python train.py --n_layer=18 --experts_per_token=4 --activation="geglu" --moe_layers=[1, 2, 3, 4, 5, 6, 7, 8, 9, 10, 11, 12, 13, 14, 15, 16, 17] --normalize_top_k=false --routed_scale=1.0 --balance_loss=0.000508 --init_std_router=0.0176 --lr_router=0.00088 --norm="rmsnorm" --tie_embeddings=false --seq_len=256 --steps=7033
Below are experts of layer 10 (counted from 0) of a mixture-of-experts language model. Rows are named router (the router's row for the expert), gate (a neuron's input weights, with its number), up (a neuron's input weights, with its number), down (a neuron's output weights, with its number) and show model dimensions 0-159. Each number is 128 + 24 x the weight over its row's rms, rounded and kept within 0 to 255.
After each expert's rows: a language model's description of what the expert responds to. This comes from a sample of Wikipedia text that the model never trained on.

# expert 6
router [128 163 171 146  99 141 138 103  94 146 139 122 132 139 109 153  99 119 130  94 125  86 106 158 178 107 149 136 134 169 128 141 166 132 151 100 111 106 104 144 143 125 162 119 124 115 122 148 130  91 141  92 150 116 141 170 189 107 153 152 197 124 134 103 130 127 133  80  84 193 108 127 177 155 113 109 154 101 133 126 146 112 106 117 130 118 142 116 148 153 109  58  98 130 159 136 110 127 119 141 139 101 150 168 126 110 102 153 149 133 128  88  96 122 124 114 156 117 151 135 105 166 117 135 131 141 146  84 121 113 119 122  80 131 139 102 151 176 120 120 110 142 119 162 156 110 125 118 127 126 115 124 138 102 133  98 159 112 132 113]
gate0 [ 96 129 129 112  68 103 149 103 153 129 167 135 151 133 146 126 152 118 108 153  99 119  92  75  93 129 142 143 171 131 157 169 180 166 128 151 139  93 139 115 140 143 115 127 124 116 102 135 128 122 117  93 133 154 123 130 172 143 127 122 144 127 140 100 129 138 136 142  61 112 124 164 174 135 135 127 141 124 174 131 125 129 119 130  80 114 146 179 136 120 129 149 100 163 103 137 135 105  78 164 163 145 154 120  99 137 122 107 125 129 122 135 111 120 171 126 177 137 109 157 117 135 142 124 112 120 153 141  92 116  86  83 116 114 103  76 127 138 153  93  83 143  89 160 142 114 169 123 112  98 118 150 125 133 147 148 156 114 135 114]
up0 [111 131 150 136  97 117  50  89 146  89 151 101 113 128 100 110 119 156  86 165 121 120 130 160  98 190 147 135 139 123 134  90 113 121 133 104 134 158 131 140  96 123 126 151 135 117 127 105 132 119 122 122 121  94 124 121 150 119 118 176  92 141  98 165 149 125 132 151 161 128 151 147 109 153 114 132 141 117 150 125 126  91 171 163 174 128 124 135 122 131 139 143 171  86 138 132 172 134 127 166 142 117 140 127 187  88 104 146  80 115  68 156 149 123 116 143 103 132 131  84 129 145 105  97 116 119 144 138 146  95 158 128 146 124 158 199 108 137 111 125 129 116 139  89 105 127 152 132 121 154 130 107  99 138 105 138 119 104 132 119]
down0 [103 114 139  87 119 139 132 118 175 117 126 111 123 173 110  61 153 135  94 134 116  69 113 129  76  99 158 107 136 173 160 106 128 122 153 138 122 119  97 123 111 146  95 125  98 141 134 127 130 111 143 134 152 125 141 158 150 123 107 143 139 116 181 117 130 193 114 151 108 126 126 123 113 152 114 178 143 103 127 116 137 166 187 188 127 123 111  99 132 140 133 123 103 147 151  84  98 102 146 112 109 114  97 149 114 127  98  96  84 117 138  99 109 141 128 137 143 139 164 155 126 158  97 132  97 193 145 133 125 119 111 122 101 136 141 162 130 142  82 124 155 124 104 122 145  84 113 135 158 129 149 139 139 123 139 125 138 132 124  95]
Description: Short syllable pieces

# expert 57
router [150 118 190 125 134 114 116 124  95 117 154 132 134 155 134 213 124 111 140 142  98 107 136 135 141 119 152 164 121 166 145 143 158 115 140 121 121 106 132 133 141 139 139 111 118 139 159 146 128 120 139 105 152 122 120 127 174 139 123  88 186 142 168 155 117 105 141 119 152 147 117 128 140 110 162  92 133 100 120  97 144  96 115 137 144 109  99 131 142 120 134 149  78 127 165 114 132 133 128 102 125  89 130 122 127 141 142 138 116 122 132  68 107  95 109 155 132 120 152 188  98 151 125 137 132 157 186 103 150 160 113 130  85 121 131 130 105 146 103 136 202 109 114 153  86 144 127  98  91 182 126 138 128 110 167 127 142 124 142 114]
gate14 [100 147 124 110 139 182  87 136 144 140 139 124 160 103 125 145 156 145 118 106 115 136 126 107 102 128 190 159 115  76 140 153 104 150 148 102 120 100 100 145 142  89  90 116 147 112 184 143 107 121 134 101 121  89 148 156 121  91 136 138 140 148 110 132 142 127 114 107 127 136 131 114 143 157 166 143 107 132 104 154 101 178 144 141 118 119 113 122 145 124 130 182 105 100 118 159 126 132 140 150 158 133 119 111 163 108 137 165  92 139 166 145 114 121 122 139 116 142 158 103 123  90  97 173 108 151 150 121 111 170 128 138 150  85 170 127  98 137 107 125  97 151 133  99  95 153 135  87 103 157 141 114 197 140 136 137 125 106 157  98]
up14 [115 136 130 169 135  83  81  84 118 135 115 116 123 131  98 106 117 113 134 111 124 163 141 122 129 131 109 114  90 161  94 153 147 119 120 122 128 154 151 116  92 148 132 123 126 139 118 145 107 138 183 118 162 186 147 122 143 169 164 128 110 149  88 149 159 164  94 139 139 133 105 138 109  96 111 120 125 103 115 137 154  98 136 161 166 155 135 173 124 135 137 132 119 140 109 171 116 119 104 146 132 164 139 110 110 149 105 105 131 139  82  87 178 135 148 125 112  93 100 165 120 126 108  91 111 146 108  95  84 141 132 135  66  89 123 144 113 103 137 127 131  98 145 128 116  69  94  98 121 114 135 170 122 102 131 150 154 165 128 130]
down14 [160 133 149 132 130  93 117 136 101 124 114 107 130 154 140 116 102  97 115 129 112 127 113 104 156 154  78 149 114 155 137  87 144 182  97  95 122 120 124 122 112 159 156 110 133 144 138 124 175 144 112 169 122 165 116 160 168 113 136 133 126  80 116 126 124 175 171  95 106 141 121  89  86 119 127 166 156 141 123 149 162  89 164 113 123  91 181 141  89 117  88 136 122  95  93 106 105 115 125 139 111 112 103 111  89 142 144 156 145 117 102 102 106 150 123 132 107 135 166 159 153 140 142  81 152 123 145 138 101  92 120 118 101 161 114 131 140 105 122 133 127 108 141 156 131 131 118 135 111 145 138 130 116  97 141 159 104 140  71 176]
Description: Dashes and range separators

# expert 7
router [115 131 142 128 127 117 137  95 113 136 154 139 123 158 123 148 116 131 146 122 123  59 153 148 174  66 143 128 131 177 147 142 127 129 132 102 132 114 107 149 109 140 152 141 139 125 138 133 109 103 155 105 157 143 114 104 158 143 165 127 203 121 165 146 130 114  94 130 150 156 163 126 133 110 159 138 124  81 135 141 143 118 120 102 136 103 155  87 190 168 103  87 127 105 159 151 134 130 108 140 130 130 142 124 141 123 103 138 165 147 149 132 111 103 115 107 152 111 177 188 119 171  99 120 116 152 175 125 142 136 101 145 100 148 112 132 129 116 144 102 134 113 131 137 139 117 129 158  97 140 110 150 143  63 123 120 159  98 134  85]
gate0 [138  92 164 160 129 123 134 141 152 123 138  93 146  78 139 127  65 128 139 142 165 152 154 155 111 114 150 104 112 158 171 141  84 102 108 121 109 152  97 154  98 144 106 170 139 121 139 102 161 104 113  96 129 132 112 179 120 137 113 137 159 115 117 124 122 153 133 146 129 188 108 104 128 157  69 128 143  93 109 155 120 116 139 108 158 105 166 107 110 100 115 127 138 120  68 114 151 136  79 167 103  91 140 126 119 120 107 130 127 132 136 130 153  95 134  92 140 110 163 143 141 156 141 174 128 121 147 137 105 129 138 132 134 160 112 144 161 112 109 158 145 129 159 108  93 179 139 124 111 153 140 122 126 115 128 129 177  93 149 124]
up0 [128 150 152 176 179 149 173 111 167 125 125 141 145 109 131 160 135 143 152 135 170 143 120 140 122 106 138  87 146 163 146 157  80  76 116 115 126 152 153 138 154 128 102 146 119  83 130 135 163  92 105 118 135 148 168 145 117 152 139 143 127 106  88 117 130 140 132 124 145 134 120 112 113 123 109 127 113 137 144 155 119  98 139 127 176 108 109 116 118 127 145 129 142 167  99  85 141 148 132 138 142  91  93 126 119 116 115  95 112 166 145 117 118 129 177 142 149 144 112 126 122 139 106 152 131 123 139 116 102 157 128 132 109 139  95 162 162 130 121 183 165 121 145 103 130 131 181  51 155 138  99 121 114 100 168 115 178 142 150  90]
down0 [127 154 128 129 108 111 140 129  81 168 113 129 142 127 127 151 137 154  81 134 172 145 163 146 129 126 164 100 124  93 153 147  83 151 176 115 160 135 156 146 136 123 115  79 125  87 129 178 117 120 128 125 128 103 134 112 107 133 130 102 110  92  95 123 147 128 102 135 131 169 144 198 108 169 104 132  85  95  74 143 127 178 156  84 122 114 104 153  97 103 154 122 102 151 109 141 128 139  88 126 122 140 146 125 149 114 132 132 137 131  90 120 162  94 139 128 116 150  80 122 157 134 102 123 124  99 125 125 144 192 135 153 128 140 113 111 102 124 125 122 129 138 127 139 156 171 125 119 131 115 114 146 128 177 120 138  83 162 134 139]
Description: Non-Latin script bytes

# expert 23
router [104 117 149 142  79 120  83 131 112 138 126 107 164 179 114 152 111 152 148 115 133 101 136 151 172 111 185 160 165 159 168 131 169 147 129 108 100  96  94 129  92 138 140 127 136 162  80 119 131  78  97  97 152  96  97 123 134  82 129 133 138 126 138 148 132 105 141 142  87 134 107 136 113 108 147 134 154 100 122  95 139  92 108 125 154 148 121 115 150 141 100 129 105  92 150 130 105 145 147 153 163 121 131 130 142 154 155 103 161 111 111 131 136 132  75 131 134 155 136 145 110 139 142 165 132 137 161 119 119 121  86 117 111 147 164 156 113 118 127 126 156 134 131 127 130  92  80 115 134 176 116 121 199 113 141 123 112 118 125  92]
gate0 [127 122 135 136 132 149  91 108 177 120 135 119 134 133  94 154 123 120 137 118 157 114 121 126 136 137 112 128 168 149 134 158 145 153 134 124 123 172 152 166  98 170 141 137 131 139  87 111 132  87 133 115 163 132 119 120 135 136 160 160 164 112 138 116 106 125 128 119 125 127 155 131 142 128 113 129  93  88 110 126 109 135 150 146 134 147 152 177 172 166 171 106  92 137 141 131 131 146 113 159 144 134 135 155 103 122 138 143  74  94  88 174 128 180  78 132 123 150  91 101  90 134 116 113 105 143 111  90 177  88 110 128  69 142  80 137 116 108  84 122 149 106 148 122 149 131 106 117 124 130 115 155 114 169 126 198 126 128 138 115]
up0 [118  82 143 123 144 115 158 110 102 123 130 137 137 159 168 117 154 169  78 114 164 158 154 138  94 158 138 158 112 100 107 117 126  95 122 132 178 102 119 102 158 104  92 115 123 137 151 105  95 181 131 137 114 133 106 103 125 124  98 133 119 157  92  97 139 121 104 131 109 123 127 119 159 163 125 140 159 116 130 107 133 124 135 140 112 145 137 113  99 121 131  80 110 152 135 134 113 115 112 103 123  40 118  89 175 122 149 163 158 127 180 107 137 130 148 140 166 105 161 138 158 117 151 118 119 134 128 103  96 132 125 142 154 155 149  99 129 150 154 179 158 164 146  99 125 120 128  94 164 109 134 105 120  96 154 109 151 133 145 147]
down0 [145  98 118  93 124 129 133 142  86 133 100 167 141 147 151 170 144 142 128 155 114 165 166 113  91 152 145 163 148 146  89 155 140 109 108 140  97 127 113 144 157 142 141 151 133 139  93 145 132 156 149 106 130 114 108 166 126  97 139 119 142 129 116 127  82 101 142 150 153 102  92 110 127 134 133 131 130 154 156 128 173 112 123 148 162 145 117 147 131 136 110  91 124 102 165 142 157 124 128 164 118 128  64 124 108 110  85 192 148 128 163  92 119 116 179 126 138 130 150 111 105 152 162 106 106 134 142 133 120 124  80 149 121 119 130 143 155 103 143 114 144 159  60 175 122 128  96 117 135 143 151  86  95 140 116 124 169 109 107 119]
Description: Table separators and units

# expert 42
router [152 134 167 122 102 149 114 131 143 107 157 114 112 151 126 145 105 113 157 136  86 105 155 141 168 124 147 155 127 163 136 155 133 154  92 122 175 110  79 183 119 173 128 128 138  85 135 127 132  92 133 128 140 104 121 160 163  62 139 126 122 113 158 124 133 100  82 137  94 106 117 115 144 147 143 145 152 109 169  90 157 103 112  95 142 130 145  97 182 137  94 123 110 129 162 150 132 147 101 145 106  94 111 160 120 115 111 111 135 132 110 115 123 135 121 148 111  83 161 145 119 173 109 132  97 143 129 129 113  84 103 137 133 107 158  84 128 132 133 140 128 102 101 139 113 117  84 142  75 132 165 131 162 110 148 121 155 108 112 117]
gate0 [112 165 145 145 140 135 146 156 149 134 138 109  92 166 151 120 157 123 127  88 123 138 168 162 188 112 156 131 152 162 109 103 112 133 114 126 128 128 147 163  92 114 114 134  92 135 162 171 116 165 100 142  95 108  98 114 126  96 129 117 189 137 106 138 106 159 132 135 122  91 107  72 136 147 154 142 106 136  93 122 123 136 113 104 128 136 162  65 142 146 104 136 121 160 167 118 145  51  89 135 126  92 142 106 156 121 111 116  91 126 151 111  99 100 108 137 144 156 106 150 117 115 126 112 112 137 149 159 127 124 162 129 126 106 113 103  99 104 121 138 144 122 146 131  97 101 101  84 129 142 144 150  90 145 133 121 166 124 154 131]
up0 [135  94 119 110 185 129  82 118 115  92 130 111 140 154 109 142 127 146 115 141 105 133 126  80 148 150 118 122 149 108  96 148 165  78 109 162 129  87  91 116 140  86 107 110 119 132  79 116 107 108 122 102 135 145 139 102  75 136 139 156  73 131 116 115 135 119 124 106 101 172 143 155 155 160 131 134 124 134 122 142 132 134 147 170 151 100  99 216 129 138 130 111 104 103 136 106 159 134 126 103 139 149 157 127 137 125 119 126 159 153 119 121 131 134 157 103 125 151 144  84 121  90 109 122 106 135 146 112 134 156 142 133 138 138 176 155 109 121 169 105 173 119 127 130 156 140 147 149 136 136 107 137 155 101 114 172 110  93  83 117]
down0 [ 84 120 158 143 118 125 142 103 142 137  91  68 105 158 121 130  48 116 115 133 109 111 128 138 169  97 139 151 131 132 116 123 113 141 104 143 142  97 136  92 166 139 111 110 146 105 131 123 114 105  73 161 126 125 134  86 102 100 152 142 122 135 125 172 139 153  87 105  75 138  94 142 170 127 124 167 114  86 111 134 101  85 151 130 101 152 134 151 128 152  99 116 144  95 118 164 100  95 153 139 130  94 138  90 102 141 116  85  96 128 123  90  99 125 113 147 130 128 168  94 121  96  94 136 139  99 136 114  90 106 130 142 133 128 155 145 145 128 150 135 133 117 150 132 120  88 101 136 129 121 121 147 138 111 167 122 156 118  85 142]
Description: Vowel pieces in words